Below are experts of layer 2 (counted from 0) of a mixture-of-experts language model. Rows are named router (the router's row for the expert), gate (a neuron's input weights, with its number), up (a neuron's input weights, with its number), down (a neuron's output weights, with its number) and show model dimensions 0-255. Each number is 500 + 50 x the weight over its row's rms, rounded and kept within 0 to 999. Numbers have three digits each.
Before each expert's rows: a language model's description of what the expert responds to. This comes from a sample of Wikipedia text that the model never trained on.

# expert 38
Description: First digits of years and numbers after spaces, dashes or pipes, such as '1'997, '2'007, plus initial capital letters.
router:500540463470570576445480456518571463506498646541546533519522524548500430542491431427566556553456468481488481448560445563518529597468525460464442562542490524510481519426421490557538450522454472462534465517459446467509534493597479436537544504529465400539532500436444440500503465621445510524511587539545457529495498594446510404447513614515491461547422419535492574458497549525605481503411421534499551540523513490612565532515473523568513571462587464523447473505456503562433418436526413400532453569486493561515523514445512446471467518535452412491598578495480518466517501592577486514515491499469534513464465431508527590626442448463516528510540500480461511499577550478550534471551579505430553528513546418509504442469528462401393480432565424513535499429410489504450516424533576
gate1:497539532434473422502507481480555615493440459543532469491493556544347431605508471533483540482503503529541482548577509579514422540558478485534568507605478493526520456590530443483504475445588464501514550540482495492455493583516510560537435537505461501473513518543487541476520479431510381538526537509508546448521495526560515499489513498476411505589450559530592530489517603514419490532541455506430535544509405605506531641449490561553452442462597488544484552500536480488540487518409500489553520396479516520525395462424479550530498565602482597534423473552538379472474546533443475546497542475512497547519525474480566396483466456536398422514460527581537514660526607462554556512534555515486495488482616492435559556525484432497505531545515551413467506506511449486513602503490455
up1:528549497545356481605497549548471418533462429510371508509478548490549556457452554510432458468617569480545478435495475432548500516469477572503485429445574500514523516497585498439435584542571486506537472515596512459543459469452533448380434484467593468479429485521500453452515435506443547497497508508463432513490514429496550507580494486461510417514495578468469522516434544534539481420492524580561450449545484492489422456495491523554510464529470479436598430512455500525573512457548512466536444483573566395582551533534507484545525452376413530375498517520524541508586456542474487532514538538526565423489447528458485532547503491510512456420474521526491516509487451592445574587379364525596470505514476514483542535552568627547458555502416471482515533544512490458471506520403438
down1:431466491483484498575542517451446491445549488462475466537503593583442407507454505518507448533579475468550551606466465561576474460463482472562475469522542530483459411595434523567560581505446485484436492561482508371518475558425485500460506531492469490484512469479487472517472543549520515430544508508522596412548474477510506457494399473532484422450433563531581582501558510503482519495467455430508550519496627520419467587505455552496516515497510406571474533473472393561444469461484555409605447552484396499498423419488489448475549541544471519493598574527511463459537500482462456520451572400516458397411439538452530492535435462575566573445536536539518561439560498524523631575535518538445556507575493502500486579495435477503602474481484397441498494474577456523530447538573435
gate2:477557443400538516517494492553474535406457489426523512488413534587426624486470512473501514469519484536523502430480491559550624504466415508534479552580548549498512552489473459574488516448564492438490424469488551611488415494518491510522492603505535516535484547401536503564572536549500455492484488508408500467478387507466528499448548486536528475530447462452468447470472495480588587539416482513477505427601519555481515454509412598533488549520594569490528546563493532499495554540472507503571465560429540499453513452434498449457400458528498564497542455418453395534433413495522505530450592465554541518534458539366480520591454609436495478486570550600469459528566569506490500585398509458482545540480681490575466496534459441507506534514488496509423474518469523492527428513487490
up2:547550433410483524528534438574504524497468553502539477524425534510436552498440498470532514616482472522536444523517515604513533600561485460539501564563542579480605496513484586563524542477500487430515435468433483608501500488555537477498414595529485464479401487434571606497543567517495459552425581545567513458468476580535592479497516469484420453516504468491461422410498391499513506497482448448467494528525568469486477438548393612491444439410571528483491483486456602521479456547450506464552470555443399542503548458455571500416442563475473576490565537397451484548486518533576513511532546454548517536427495480480475452614381502508502362573544434550531554450533569509487592497550559499484521426532561506499492484502431501490507514498531433485449465499434570488527532465426534
down2:530301515457534495507455487405594537548507511490500446485509459456494440431474530441417544465555556566467510517525418526420529576540422479476466525430488489483451513535410555507475437573463476464552481442445459404513455479509536485514379501476457511411433487493464474420513521525536465534553448453554500376520464540629544529518521589434502519512456516453531447486572458485442487417559529509443423545524599449504586504448536450556569507496576524464523509499566552557450481469482508481471397515452400547532439509520488530483472565459571456430532487526592502472484578513583526533535462474555521518462545531565496542603482487551513500522473412453457471485518426515433534459532486529467457476532421446598505454466535468477520474456543522562555577516538621543429358448524546
gate3:423438551516483508459500474576526545551376559556445509524553528546501447555428496449465365438610557456518470474460562499523488419473495477516555542446509475571367421517504505437549530498510499507464405498453484472544431500487545465390556520524460451459545434542484487514505535517422502491394551498441481469544452513426513556478528471533513444563505542556629452476467508491438397575531495474568466511425492481467557518489473486425441503541543550439628465438516534595518561577446471449502388478506549457502511510513481521434513482471432535470456516469523479426503468529494497502467580441555474553525550491502429459521471574461589567501412466519446524572446632527465483579412467455469570483639568492527540572589549466520437496507441513467575524474466530490403522567484499
up3:469446549496527515531514499550548473586506585514515533448523437535535418619454459394531494533452554539509509528492553396482497456466539459551533517418434460526449465429450492425504446541491475463443457418395536464582510409543514405415510560542501454455518478564450488479486481451406569538443533467496490498520504554438467545497514564535546499566462416542579474472493482513465375559552507433519517551552569440524538445556500504393427562499509540447599432495470581606520525537413433471482500490511448495470501459506556469396487554475389433509532508341496559428509486494609513486484536500472494525594575473513469541517461478457502555498389465516440526547467619485446450518560454449491541548587612451497510533492519499445450515481546513467561546545430504565442454519499538
down3:478492577536486516597528586499466382488498439507527507513482445385526522455483569447478435485567519493422409523471531505495504452476556539623491499543524541521594507453576548453496541460455535534539504501507474462405441557474455470488453395577509521502524486522465443462554546522432477465474452516640449520506613514541535461556549507522563537547485429438451440516536561449460491417575505565526482398443396522529450497462551499488497496550584581524474487481520519451538550520526436532463455437503535466497486563561544496597496579421487506452492462554458602482557493567561483487456519589465548452513491512562419468504440497405467438531517532500561574585525563465462530511497480498302494463501470494433488544538508490428597549495623550558572547537479439463442505560437505
gate4:477454554458456416490530476431469501553463534518503476483491569533413469596544468433518545567466523555553541540496447487471472474502540497495482500475448372475490485527486481425560465449560512468449521494448592521434501428540447550452450514382416586474454515450573608498525556438437422533506544540531513408418553467484443541484507505472402541551636509471421433445430543507469582399551466484498521505463565540500545537483477556548504549521460535595499507552458466481517454553537577464513466480512430509467469382529540454390479460415553516553431417476482433553471516477509459531409595546489558547473508508506478486536437448518559532494499540560427515604548536511471521584520435469508503487551542580428521481496519600531475512486574609388473511556478406474595577452473467
up4:501454498456549519478458412470471514504549531488537467513444481497429537561528479456515441539467461490424525484501446418493520503465461514489461471508452481452582532484475584499523500455581542506569500414440522488456509446546458550424574512446502477454546521500511520565519399473501421500623548574491474564487508553413446534472538553588485573372459508341503484479507456459452559471474530452344591556520496492469520552552482488551458516482508533466496512569486486459433428469428467533455571478511502538481593512520653486390396525448503496584480495438425556452501487480611471556445531451512548586445539524518466542468416502516492533528501567450475601515548522494579487504550537388442501546519555529466460371483400458387585554475580440486464460548468474502533542485494463
down4:509546534507533487480478442441535584479438548451508505518531537447471468494505598544615562570476603511552499503512560463457553493463474531574536553542452458488499505525470516548426416507468612571542446543466454556477440498517524525465416465467517489482446521456522554532482471546440491509375504412375474533472446470574482551451460538523519538426537512483434485423570527616533497460507679555514461480568530533495542519485511460496527446395441461479442537541397502460464537565544532544509539479543539433445482561512480411477548498433543378474500418556507570538550529473594593567411547537474499585481447488437505467448536471408493493468539464476448515389440470471499398467513537450490518417530565498503577408501482480587546517460445473465456582478546457551535520463412481
gate5:483459435548525479489549501438494591460404452458535413525443592505454474572423546504475450452579447452464561522544519508556533594524444499476519455519538488582500468523549492500513538401551497588484450493602542545494522502630428524472400493378651561541438505453550497543532492459564508430507477465479424488506470482474540611488516468541434531581562587493591467469397513513477545482505409508412529463437517570449522571529478514487499425527574529480462468510529408530486518449523463482552503429550501467582512544466394561403516451499476550534439480513493499453428487514430483578494461537539443536516418484529432460519461529473521521534423616479500463397452585482564505542472490443489577477624547511498515508549538506513487514612426523535476446448567589512500473485487475
up5:543557473546429478523612462429548513470530491394512494525555450448603572524469481539475504488485564472505583593416513491552441422452495485487533493516559448510571550449495529530473512435496499442521469541554518562379507484415453510474542508446494574544470466515484553470438534455563474484632399529489504582461522468554440509485424575454507502464494515552518431587530523411449395386596494537583428514492502458418507546542573542413498470609525473446505512521487400497461488496446512590507532406496453437485595525508407483489461520499528466420483568472507471498504536463499441580534461560554495493444510542532525417548536492464482460497549518497523449422509503478482448456605453421483453478524462521567479531498470477643612565439542428437458429442408505510523420513516536
down5:501476490464514511527538530511491479435531473467511520580521540498477475527420610496460554480406537497460410525517514450569411550529461517470507483456480464526480497486566493438496540518490518453585497464411490430438457572484508371497462523489537460442495386556406545533378577464532393544527470446562456414610540510463587538572534517465458436551366513521496445450462430547439469444506496572559568508477444517521486477533472531602559448515512499492562514499495402540523527520577407493523467412533498494536585564487408504486456521448457507414522485548501565502464474521503520476486437475551506409463513474489453481456494478497523452437542535365492452458478438459500474443548477545501567500451497459512444532413524544593609488490594531593489520444505512488452571515546696
gate6:513483531566590513513510483522449536498435548572443504463515443476563557463520568522476466553515468464512566486509493632520413461545550518505555487566470442566448444477555570479505576476445457472497455536546431497512499495508503525495479461489592572514474580534446577441543600430421456417487422540497460569514495424503361539532556445411521584502441527460436502489391511478465626497517514468450454520503425486487558516480540506416429450564484571521435463422570478491550497539498604520493459436526526484503461488503518490498505493512523424432482431610563575460446498522574621478593511531448528539406533519484570452447605602480452493440527552565551447454502552527434499545569546484493500578527529575411438421579476423441540448544523469502522490542446561577487508492540465
up6:465501485635466441451555492544539472447495532505514457502470558475501500403486500565595435430533469470584441493445480553493476574479468525545444482465412535551575420508530507488496492518467533519563516401464484560440435484569530562454553470479550494522465493493500503446476486507511583494553546453544497428510601504446501517583535509521514470410520515412597508506517419566493566525457513435471516469397490546449557464529487464487525530485506398499450417434437503481463477431554521567435521520556502497539462547521503479568560496545550536520426469633522487558606455560473556535510469456451492425495509443504474530516520569444482512573474542417530530496538497660580443441454532443592458604593431346430493506443561545563531519494499424426371486496491535530446488469583465
down6:555531597466442513426558406514391499471476538479458483488495494437497513457466591427540535427504496462470427481489430439571461557456514453406548491517538486489417558506423508459390477437475552462502574430400472444547527471480589452552436456496488449533448484456486386540455545570492466435579503618434550506482496449483468457493483572531541467444429526431537485593498449455463486505647465477515473500498505515511510557535515443502453519548486515519541508492499528486545548497563497469504454548481541552562509414496472522590504533521574481471516467492616463496441569531588450460612461474560484569602489533563460587434449438457462454525519359506393562567468472606504526538579543545526510488493550453509513573392501529538512502474492556547539523507470467573399598494492507
gate7:426540536422545490522452462506537541522462552470484499473398528556458479485453480475522547499507496441397487465535494507510620581557426446417487633426475524522508462486529455489579515499496521499447511428508450586412423486635379548596403486534513566479499510468520532523536541554481460497552501417512462477440548530506490501467461505519510562528525550580418514415445474516564540480504496504464561523542558490548587420464481540529534555493568534527482507543513421506471475509482580500502571589424469463481395526510515534502399424522547552494434441527523435445557487346511430578479399578549510545590496431442540478545460549552574459476434521481496450509474479527508422470590532481458516481533546405527521507499511457500453548465599573555512427394532473497504413409442518
up7:521398603480503571427563530526556453488439534582550464451567498519478541507486492460576541527481492511528472500462498384388486491399546456587481434433501515444507481605504598460548484494485443577538521472369526480410496486489459573526542581499453498540522473490422542473572555516484567563412534536513504490499485498487524552522493459551464515545425448482517572534469503456415441462562541467585464496491478472419499449487542417445481512626461473522510514420460539594450547543464477581472451453478451465432576481496504556507588511430525517586577525387480524524501492483542510424475558480533522488451580590523486516478402437486512385547435419478508577549522537503498528391533466547529451531517375495457552461525510520505595474447525470440517521549467441558636537506545490
down7:551502619552515431537465564422343437527457488439546488532525543432545522585522512537513503554446481540559536519448485478531416484486532599558541491539504457482592550583483499520538514507434520499452452517603391415462599506598535467537481516531575552552525426493577465557409429523512498402413530520545542520511580480473497509516518554461564533493523554441510483561500533526397509455516468549597470433458571480539390541496536561442492510466510476507426526496436424512541439489480501515562511485433502426508575395542514434457555423580496560528614528484536534519529514571479490512543397439465500478442579588519480557437468521507519465435468555506539469537491488564574441470469484569405486479615498515501495536557557457492474527565451433509519403479583473525474516500435441
gate8:431562520557536546505534460378483537489488473472537377504488482469528594482487569457452564448516504463556531471488566465535606539574427617506497532509533549535510473525553562412551472490470607508511511477455487566423565431626518523400524432505440561555571510516492514485550413454599416540445389518530465449443542498440583470504532505476553591399516478523511523548460513573567403516534492493547467435588516547490464483410493500567423453445433522544526502502496399517556511496579504468462521497572567460606427527453571440549463499538576511517448487581475399546505415416543473526524471541509554453488439454494441500529529573494530496442487602453443535462451574520393439550403496455515482470528527468563452468535520483490548545549490435481471541496500477520465434490489498
up8:497498493495430471538573521502520513544540494435488560501366521480450480472520555574507491503530541524552471454455442536489464464537503545492611538466522520547464511386583463405545556573523491442544501518499441454482424572521552542557444400456537562479403548541533513465560586515423488367582496564454439400541556509522443593582476454431440471588487537530477443576455551548557484451458516595557483532452460422441476556490491325513497497481462577474495460540553461525454502457501499570544484462411502511452505437526479514432522478475550458369493441512504512525540603465482530528543529559528451540499541513469582482475609531565500467462567532499510483522454481395585484488507466432493564534550489492499525476566556500459467525462522540525594426386560509503489627492539498
down8:568463490446505475599481396471465526596526454517474591513490566458510514551454465532521484516502464540534473481508501473475500544445498521537457512484628454492527481508509517467521619413518436535515542473571553517492469470423518466612506564558493501503463489498478468553533531526531544447559482475554508480490489534581568530472531509489548440523490492496568584489523460567499475469417476456560534577514401536492460428587508450449538483403541473523484496510461481493536435383431434498593493516506489561513531467521340585455486538473397542397535591430473554464462583539424520460574407544535480547546488548472551597412438535554577427585511479480548462548470511493601546393520535591480578472491462462514523527488400537483541493446459452584552586584514457509541489382421485
gate9:460471548502464551464567474542462486576548464563490493520480641534450462465464465517499526436513538508524526475572461611523450477522565504536520435506453556573480519481501476516551527527462455550559527486500481386496555516486545446578513430370559436506534527473603549509513454523521494475587484463519423548539400506482511547529524467530600477619469535479570551637443586525590529461374450529555447476469453506411547584552482420493582577485443590448607484511437440512569542487432534505464457497528548502452404600563437459491534553515483542431468398574488556458480541529510553498459552331515548456516499540497498481500522457525573520489498496468544438505475494510520469498484483533512587537589480553477537470520551428535496630535512502416487477526527560526500539561546502
up9:480580515466466486423585482595542431565591546523500459488550598530460447520408409491517441481497534466574534495585483586550495494456564491468522507417496610525473557421468507557508477585455505446525533480460437472524537501495601409575557404392521450531535558521536492496534483605502520541545557494574469517534446473537504541477514529473583445609432477518510568593531505489619499481465443485498482537515544504454503505586419466467588540444475503469507430504474472561522507538435474439458559568502486532458373507546499453577561536508495468456500474540573498487548559527557560524539515373450590519516496457571483505504549444449529541544466474454574493518449415440560454448511519488511562513561502441512484486473578447402579537509493449412384479473456481493449567527618546
down9:577483448580553446422374450492568516481364556499436509537543434391490509526486506542407501484451541473543528573420476473521493474499462442439540530499452388453489496569527406494405478524575490486495562494442438446520453499496494551457423479544464563565462538446495413435526554432430499594493505500473574500512593466596500537562486608445465502454382437496525482479457360434579485482565490480447529345488444540583587436366496530626493501441486472520473491501537437449510545483548530602447561502526536456537451443494571462522526467462583507548525542518569498499530414517499544556488529454466510513563501436480497517522561519513466472420491484457529500509535439508462516558490487479426419541533487468483532538451494576477549514434465514545461567475468489533516465495517573
gate10:499519505521456454539550452519562554536488460448446518428507456426524512514469635519618533473498520493629519569453582536502531562534559500430568586507444516524480562483438525422544476379477561587481475485481468616548545478465525503576501418498556615493465570589499598469442557375487532471423510498510454557442515580455492437546600485483467569568489479521487565566524489521421499555495488460549436491542523522528538499424521576466562427458475478518510472475489515623510521486534562542496535570518407511477534488554458454358467506572531564531497548447488530542466512498513606447521421493427504581486490432592506428452463459456497483443539560522459510409527542425606473473549435422512484521527541463505560566482431561493463484533534556490492522486500578432471514505552538
up10:556505554535501547487441515456516558486633542583551471558434483418397492479461461593394474459487476551514471436539479549500437422414465576532515488487485492441561492392521503554487516610495420360577478549538509486507453442523540496442447410445443464486439439440496450586467561470543452540506385482448561475615526450506543444513434512539528497475563513560459492533488475511518500415517473538561453499458600569498524492547491489599464466533507455533432568481479441522552466471495524525501465551493457530489536434478435594497589505391493441398479453504491545539543592373478490532494588518556543533456493519468476567494600483520350446387528472535475503476406513504454432468521511482478521496454471527564466427526520439491559519471501509520515534519510449509572431453563511
down10:391395460515421501583519546487502460623489527472440519533514591560437477500523575506574459505525476520547487454573375563526500514477509488501546529454515521478449493458483542497621524550480494603481485486532518572540445472510523505497490557518419549400442530399453510516466439510500437462558445540529477539561612435610565444526462574515471535561441506511509444545514465463561467541613400538427596477547515517471482506456493538497563523454497507491455549531525461507498461520576506459466542400506427517526471589546588475410551474493550580476466573487448499477544449499519517525464414452581552485469518511601516426562476414635577520486496523499487480479532465437566495448553498466507422393585468554500520557478506519477481448491510406536502645482491530484429567555488429
gate11:527375476512548479499451514500529483400532482434518488484458547425490514421558541490503377584482532541473464516470527528423540418511447439498440444553584461520462483475436427468415534519522588487478502509438481538545473493429472510485533414453456498462538402425540557583446548516454449510518492582468515560461422473575427535493509529545426484503416497506523536586553580454539568524502499519427589428540599504564541535476494512476467451539523465489573493540508482407513558493518535416470518497459414522482516548640505492492507481471588490579557454453425564486390473484508531423500520415531511480416515483546445507435525432564489527492535506549490543478586554529460424462466506529405527497540520502499565535499491556618618522449517532436456487600574469456363443598447514
up11:472503451507413518491477538657469526512526519558468559510541462543457653509524520532495435444478547640547527513464520508523539513506573499482636486577649549471498485658561503513540552490508502516501490468545527511602507459501551535649525509558424433461510488549511534499544510517500434412540436535441562467437535469513451508626541432511474581614464407471541490544477523502442574494472529488519567513454498547531494525469500514487560585544506456538596534517504557489476457569540559538497488488511462427409557512580417473475489523498519493538494519489479552416602490493484518510512562515488502462414562459555500469398479444530515483528516471555574506502505494494637448556409462565558470510397413585455521486498528500537434515465445533457497510487521504429541501445448449
down11:483527537466498558472469502518521478507544394438515559506514522499490476500482509521526511530432483492529474476463625457481468545571473540464391491392546455498506546457466491517521536505427420496432568511430579536415480486443496445539417628462548499492484584536454529497488464437485467579501505445549415512505545517468534441503504481430548394528599457569463483541480549556454495546514497510581549495562550430503522424605419480494411507574495424448699498509535579575551541498389474475470561566456506484414570508417530646434578484452531453462561511399499511529489579438508522437502507543494539429540501502410485577599564557540464499497515563494478509460519540495483524465549497559494543479471528447453485493522510498535449498546563527550470440469497427402554401443559515
gate12:572441522507477484455425350514511487469418531431508498373505456443545513609501548447538537565471513445479460580457503482526479515540563466449484566534502431464479524468517518522510475567528505613419501426509592499441519396509487452463540537573511512469602580455513499473414504492426440507383418477514485504510555619441472450488512581546485516474487547578559521523542425512534422517570451479522546550537527511501552518449534548518451561426493462425507558533409473580661507465465495540455513551488451589518422440450482516432423446583582534548569500479464549522414578500486514495472575474557586525534497493554529464589372491484512558507474480566563472537553522461451512519499502516442472565561582582525498463461506454515519477496560459509542517482508541445597556518483573
up12:516437489512403463553661509514516532514615503531459482524469483484479513538461554556482465592557579478576561538500472545534498547507564504498505533475505579345536485509526543434502526446424517525612635485426443456539491549469539508471439410489424537480499455474440528457508566452498467471455543417514588526436570535451439567533507505515476456452533501502515531502495512528370504531488457557477507430499550434553513471501484488507576544525447493564483410498476508473462492537608537539472472464531447452417483543433557439427506537359492461510511452504490542538437507483547583532468486458470465463393551582492560449480507524592442454542525470511521530527523485368494536491568407498584590532571395490478541485507603590482451580488565497467533503521491582549544537424554496
down12:478532516414533497481463462519564454521503406510476543502525476495466471467549391523596534589474569536481440510554498487447582498494470550492495497547515563528510454482488447601473443465471448494397502517485586526561524560545416444556472557527482456505479486499500508514503463510488574613558514538469449576478424454490503494428454492563541489493465476570493496476475559496608491508430563488573511490489475496363497525564566569477494419495481559480560534559510540572477525582403608467597592437499525436433468519570424479469470508528436549516502553539598519471560418476483490481519532543471505570425408445526626569458523537407460561550484520485458548599481483486616425475517581481480604482417524536511586426505475506496398483557440502496420415563490424453517415494514445
gate13:521563430501480539410440528485552431474553578425410485485470535543549395583484516477546556405430485439423419463511537517513656592504377515489448466481503517539518509601515516493557472450503515544579483442526524550393502384571423480521504499486520462510449522498482480518437375547488405495511493557507469428422489517519450538519505491493563559466457415463433504534476498481568525507571449512412501506500519519464477493554550518475438477511528545474429495485561473499474503573457506468467613497449436505467484539484472510444373551515495418482520438466465519478521457522524448473497391512578588574496529530526411585466548483423519514400504493479546458420444502508424503543528513446467428516508494608537504474489532527400551554428376445445582457465525502444549404475453508
up13:453568477492546531431449495635586427503515519506475471484474561525487518550470527431460498484515497439418453486647543579526493559504520519473561471511466576517557536553479469497578542536453507521572521458553543494524464461516460538496533528608555428435522551475485488584472423546490531458475520497541507452538473487555474500552509480510507477583558373456514418518434492556596511508511421557443587548554516516514551563559477516491520509505638524466444525445470502506497443534415498390515525473474457555498408543432515498560493542565540489436476598455483543462476546555482522468507432536484532549533528506478379515440527385349510523413497448451610462486515484530417465499490592559436490601505518557594510502544549564427542513521362530431572476513498546468494565468419477
down13:484407522406479497510572512529496554524509503527576437548427556494561482572461484534520493508418429471497561484450489546538499528542481466586465571541520439474513414520443573491541524558524449481424463494385543541534517530512448513519469612463478539594416441452448514521485561527511404424479492438520453457560545498532473371544487465515487482526452597496487509552583462509469391519523444492665606569476471482490420537514452564461461436538478411491451533472464483534508433448455531481546473539504495536452553511526510559486546540568519498433600500480542498470545473589458552484507489495554580487557538608592481583505450478612492512552416581467482546513466537477577542509546571579519515526507460428559425480492419429631517467503549405532553425489477538606496484512519496
gate14:484548535591557487490493509520595523479442581513469478559483470547498524505568446523441527481468427557502510505483492575453484503447500550553522548550501529492486435538493581602527523464483482497343578509530484496451508548497488450596563466553444508482551544518531480566503584578516369436509450515455625462445417544480497572469404502476447507516507497466561495483425460479534451503518466441520529522469419492536448592398441473517466506500508476535463560470518449419524490486446485492506424593469530503561436437421466503541439489584574538580459562656641518518499561442480365510452522499487476542469568563490530464539442560468616448468515513611404497491532466538564478586522550535488591567543486491588455534485490518507549499448519538513470463447510477527487492510383413
up14:518471521496449549510616552509441562552509599505472461530596514395561572500569530511490420470519453558478494523529510421478428601524515475539492540486570403503520483513548593419494582526536526410521547503517498458477517506493501520508506473464584567424409562563422497420518409451478528510547429446414465506497604472452490487496562543481481480464467422517570454536500479381432460480497410532567424553366502519441481483464588482485519433499493439463477631454471481556482477573567519559531505534509443455548614574419460514448545554551490469557518563491513547560476494460517497461515488503440474479471464493492543508500455464507471480422547508416449507465485442458570404417504489309478501466527389500456464519479499434559525505510494502459497506590506508458607573531514524
down14:555518534478446403484569393490451487527444585534491544448478463536503519565495423465562514520448504381420546515506465465510432477486458517444444411479527563607504450471596451492560568451539461530445463505571415498453508477480476531496486543545405569473540558527540507409564498431403604480477546515511467549472510428460504511455402499543519565481429556449419504447496568506471542569504491454488463484485444557517377462528383543421500494539448509458483573517475502488544466559464456494555425510436460478514570529476492541547480524612455469463543508497531536482495455579481460535532406516523407497548605483513581618495481558588475488594502558484435546579504512493493533578445406463471446519538519496383518410594483453488445536545434554490403493474531491471572489490526420
gate15:563422506529517549458500638569464410512523535554481586549606467481661529489531597488493610548480467520461462412449451528567543499501543505489583543512514457577483567430493436401467531578470470508441518500517474500487433511565522491523504491550611454452481478451477413560485473476546433550504463531495436483595501496496529414541560528548487539424483450481419449492466497436503534568458472529512441569485491460450475594545444408527464427558491517472514499596506482429483528473540502415498555594475547544509564571473519561535599485633562461465526441494504509525604446489464528423523470536475542453458560464551558438493550523496449493506586479467529370548552567532552523462456563611516467600480534545475458457557547534491509459501516510504460490515575485455484443536404482
up15:483548399554478483452433503409559513521526468450480384514413530511513534517561410566535531378532506497500405503470475465418468445457505492461517486461512515488510487495536480498523514490519472531504397386459382497526638591531412444505511423453521557442494495403434527427495522513509502547458464383523534532511505530485495535433391450511482412543513396404558541584531577544519489555525491410492587498569394535531651452542518498526549539561576475472526573492540493475557438527503542478531503474452480490481505562522520516534462527435415569525497443520519490465532559412515516519457512440407483517526522534434499570363486487560534497591548506543495494464547539490473568543480474451550516499579534557505483460476458476511490545431522498449581591480435437478505511452491633
down15:478483566476568532494461579497478444623534428527509512443537564521443449465514429510452536502518512479399568478529511521519548491592533534546541493433445532516529464510611426509490505539456498427420536526467487476359556434572489516505432515511473411551575474497421467490466528467487523545422473488487425450512486441523460454496486456562483508493528377549387381580450471471528451595545522517535406475532535408465504474447465396524550573587468605427500521456423598482456513420509530527476549469477524556440578470515495485571484500498479526458488560501473517523545454402561556479474561467476479648543473541532479483499473520514483508525526386563547534553523491473526565482589444438507507559454499437612596540572527433440508462464582482449520469532452522455486519378510518
gate16:472585443535508492550493573566495529451416515556466382481551499496399551571536544403588538509523515458482593457500556557502579520484456542443506420471451529497505489496581447471531541467465576543535478472432487512421401458520538484470471427370520542514414482470536505449533623468464440494486492420535549614565484465524541595500435509508547442627535505509538496542559524468499520478517486524463497490387527472588459406479513480523512435553479485551476538497552541540446468529581556507499519519504512482443597499495523509544487556452537479515498474483505442510505495504485468430328509519420515622564447588514447656474558423437485481476518471582483416434417473484488488498504535466534572586586453554575520425568504565546457457514483504497539483459513464509579473469473467
up16:524541509483459602542577427604523523492602481448521411458442427459532540563428513497517478478509485492467532533504555532568454512432459529532415485508506511561603495440494528479468477452436549454599486469540608471463423572556550545466488423449495536535499488449443467485573530441578471456514580444550539551494499533508470516458473545394496432429586485533483566418576573480445491454575392515505433463480538454461447557453501541540454469498509425561543473449512505525494479553541495482470587422447528488393574488425534486516579579411442439525529489464526530535494563494456518456449397555400498529460479486570540472422545447430532406594564540557403433443449489431501458435562523484554568370538492435467451487514414447468511516463553446483521495482469459487559473541488501
down16:497529549565390515543446513521460486448512452507464516456480452547432499436549465525499440423523532542578506509509536500524458474456406566573475463456562493552526518576562446590538564449562456555504397418495460517563497534517481473554510442534449542510479452438296501541497619457626440527583510457426552450494584542567568410502595507442468526551492457478524444523466450585460469477507528492487578445606469516487580409539518545522568487450503498493494465467542436462567458456519491422495401491555410523523484515495388545497464526481451499468419517527537453452576526560501485548536489506544469529472547442436410531568486497435530537528516462556522486490499452368523489510457507555478546483519523551454363580481499434530486541423497430465469541471442469466432454560561504
gate17:485425599509478484409394537516531502590444415483514447488551484549435442536433568508495520542534432531623550511494501452523566494449453522514493521509495437576558490496537567476462555490485565501458462575472460448499559493494449566518447481477531658492480600509521537443553476518461574489468475502541455477334531561454561480417459504528495631536478515522529522475510550473463551459555546577529461503512472473580493476435500472567543444450443568393586428499513408439504521442473440449482479483465476509542566526345464519440484418589515567527420388524443479550508521481459426458418504436484618528457384495523558414528502543455495537532482514547469455489498511440484495532523527500466516492584460503432495449512424418534516503502461493498607465503548445500533511500403523
up17:508511391442484526512472454460528469450576550504530488492504503450547500487489473484528588480475521460542513529441531495540456544451464513556547488515573489439542518526487507548430479469488525467518531410534588552506528464451537441469508549512554531486602472405554457462437400440560561531461491454374507572511511424502387445421517431546488543597609520513513489563491494502446574492536467490491438523600538617501483489530515522462434401626408504542481542542492477455500456497528524546540569556588514436509407442459564424458471626461461623451434510559517504596522431529485526532539444520525534487433425525528562393591592561551494628494374439457475479509543556504475480543551512439460455431493494507445532443483447480492485495562457552486452466569445477456564518509524462
down17:526524485501476536469490544425424513479576536514484547535493535503555516428603546471426537481545487625465505505500502517504456491503515555491513520532600576530575489526543503504517568502516500548557466568492447550480564585519408514534535543505486568455555451498531491504501448553519524554538558506443525542498480513477369484538582510619485562487556442509439468575373514557484527489458461467516549470450586469434448590592445450571518466488438572451517488486549455430513509535490384572538500510467439517508449499513468481427562433449503464489527461406477465597556520424461488525485534481560544520540476608481584394504518583576493588524484504446384487450565548470511496616448473492493431392398451496523508444542512526406628548575435478593561516496521490464515504614490511
gate18:577575516527449604571488596561388554490501513540464555543547519426493475582463492525528440539615524493483468545479460529489456565446460543424592478520460484457427489521553487517565561490467524532567602530508629544353449504487558473421422431417445487431500479565487506454497526545463479483461477393480585472481410528529605564517475509513475385431487608522537466408449489422466485439587536488499535490464438582505544425535451488563491513427504456610499539435537474442439459431520494517525495417490453524511485502421494561494528459463483470420419509486503525458517476516352506494441500493537535439563473496440465480566474485514502528519490421457464428473467555435507506513504513516497527486555417522495565519574577439438449461513488503426463454503504426487577514509411436
up18:563607525518472493492517592613541623495584514489442485526478448485494465513498459532449492537521557485546481468495465451578382520460492417477505552469380456474570489450577583536456491449469562476570441481512530510509445522464499499496478479511480535499563497538416525543554543509506422479484544443494595455438476503440475425488469534415486487407597503534487499454579465472398408501579506495485521406523504547481466494468542467502439473500487501468530577545507529512505446559422599454466567437501450405383604488430494448473572541514523528559464461490451475441464561468517582468514474580499419463504611414476479383520521521373483450488637461449416482489539574445480499450445477530497520517487479523437514514549580392492488399456484441501470564501417432474536472489520543
down18:454376520515553505538447476587447491379495495448437550498511421489563569444434495507469443492554471542557527493511524489504461406452553459462494530428562520526572446537522548531482495468532462508420494426437512444543439561509526497483538442530484479529503491459395468399496474520512431506498434453448567434488494508458475462437499473350451470472491461583506461472546398498502491487484515499553545450480475572503541380448431528502518554499595428473524427450410405520614488557554429514484426576519470518566495531545452472536508441443557491506529549521538544569500394540509495475455531501460432469519479410594449438432601546406604531451572472501514559379544519526461509505513529561514530533526521524417487605464574432524554469472470422522555535555523490514416507603496569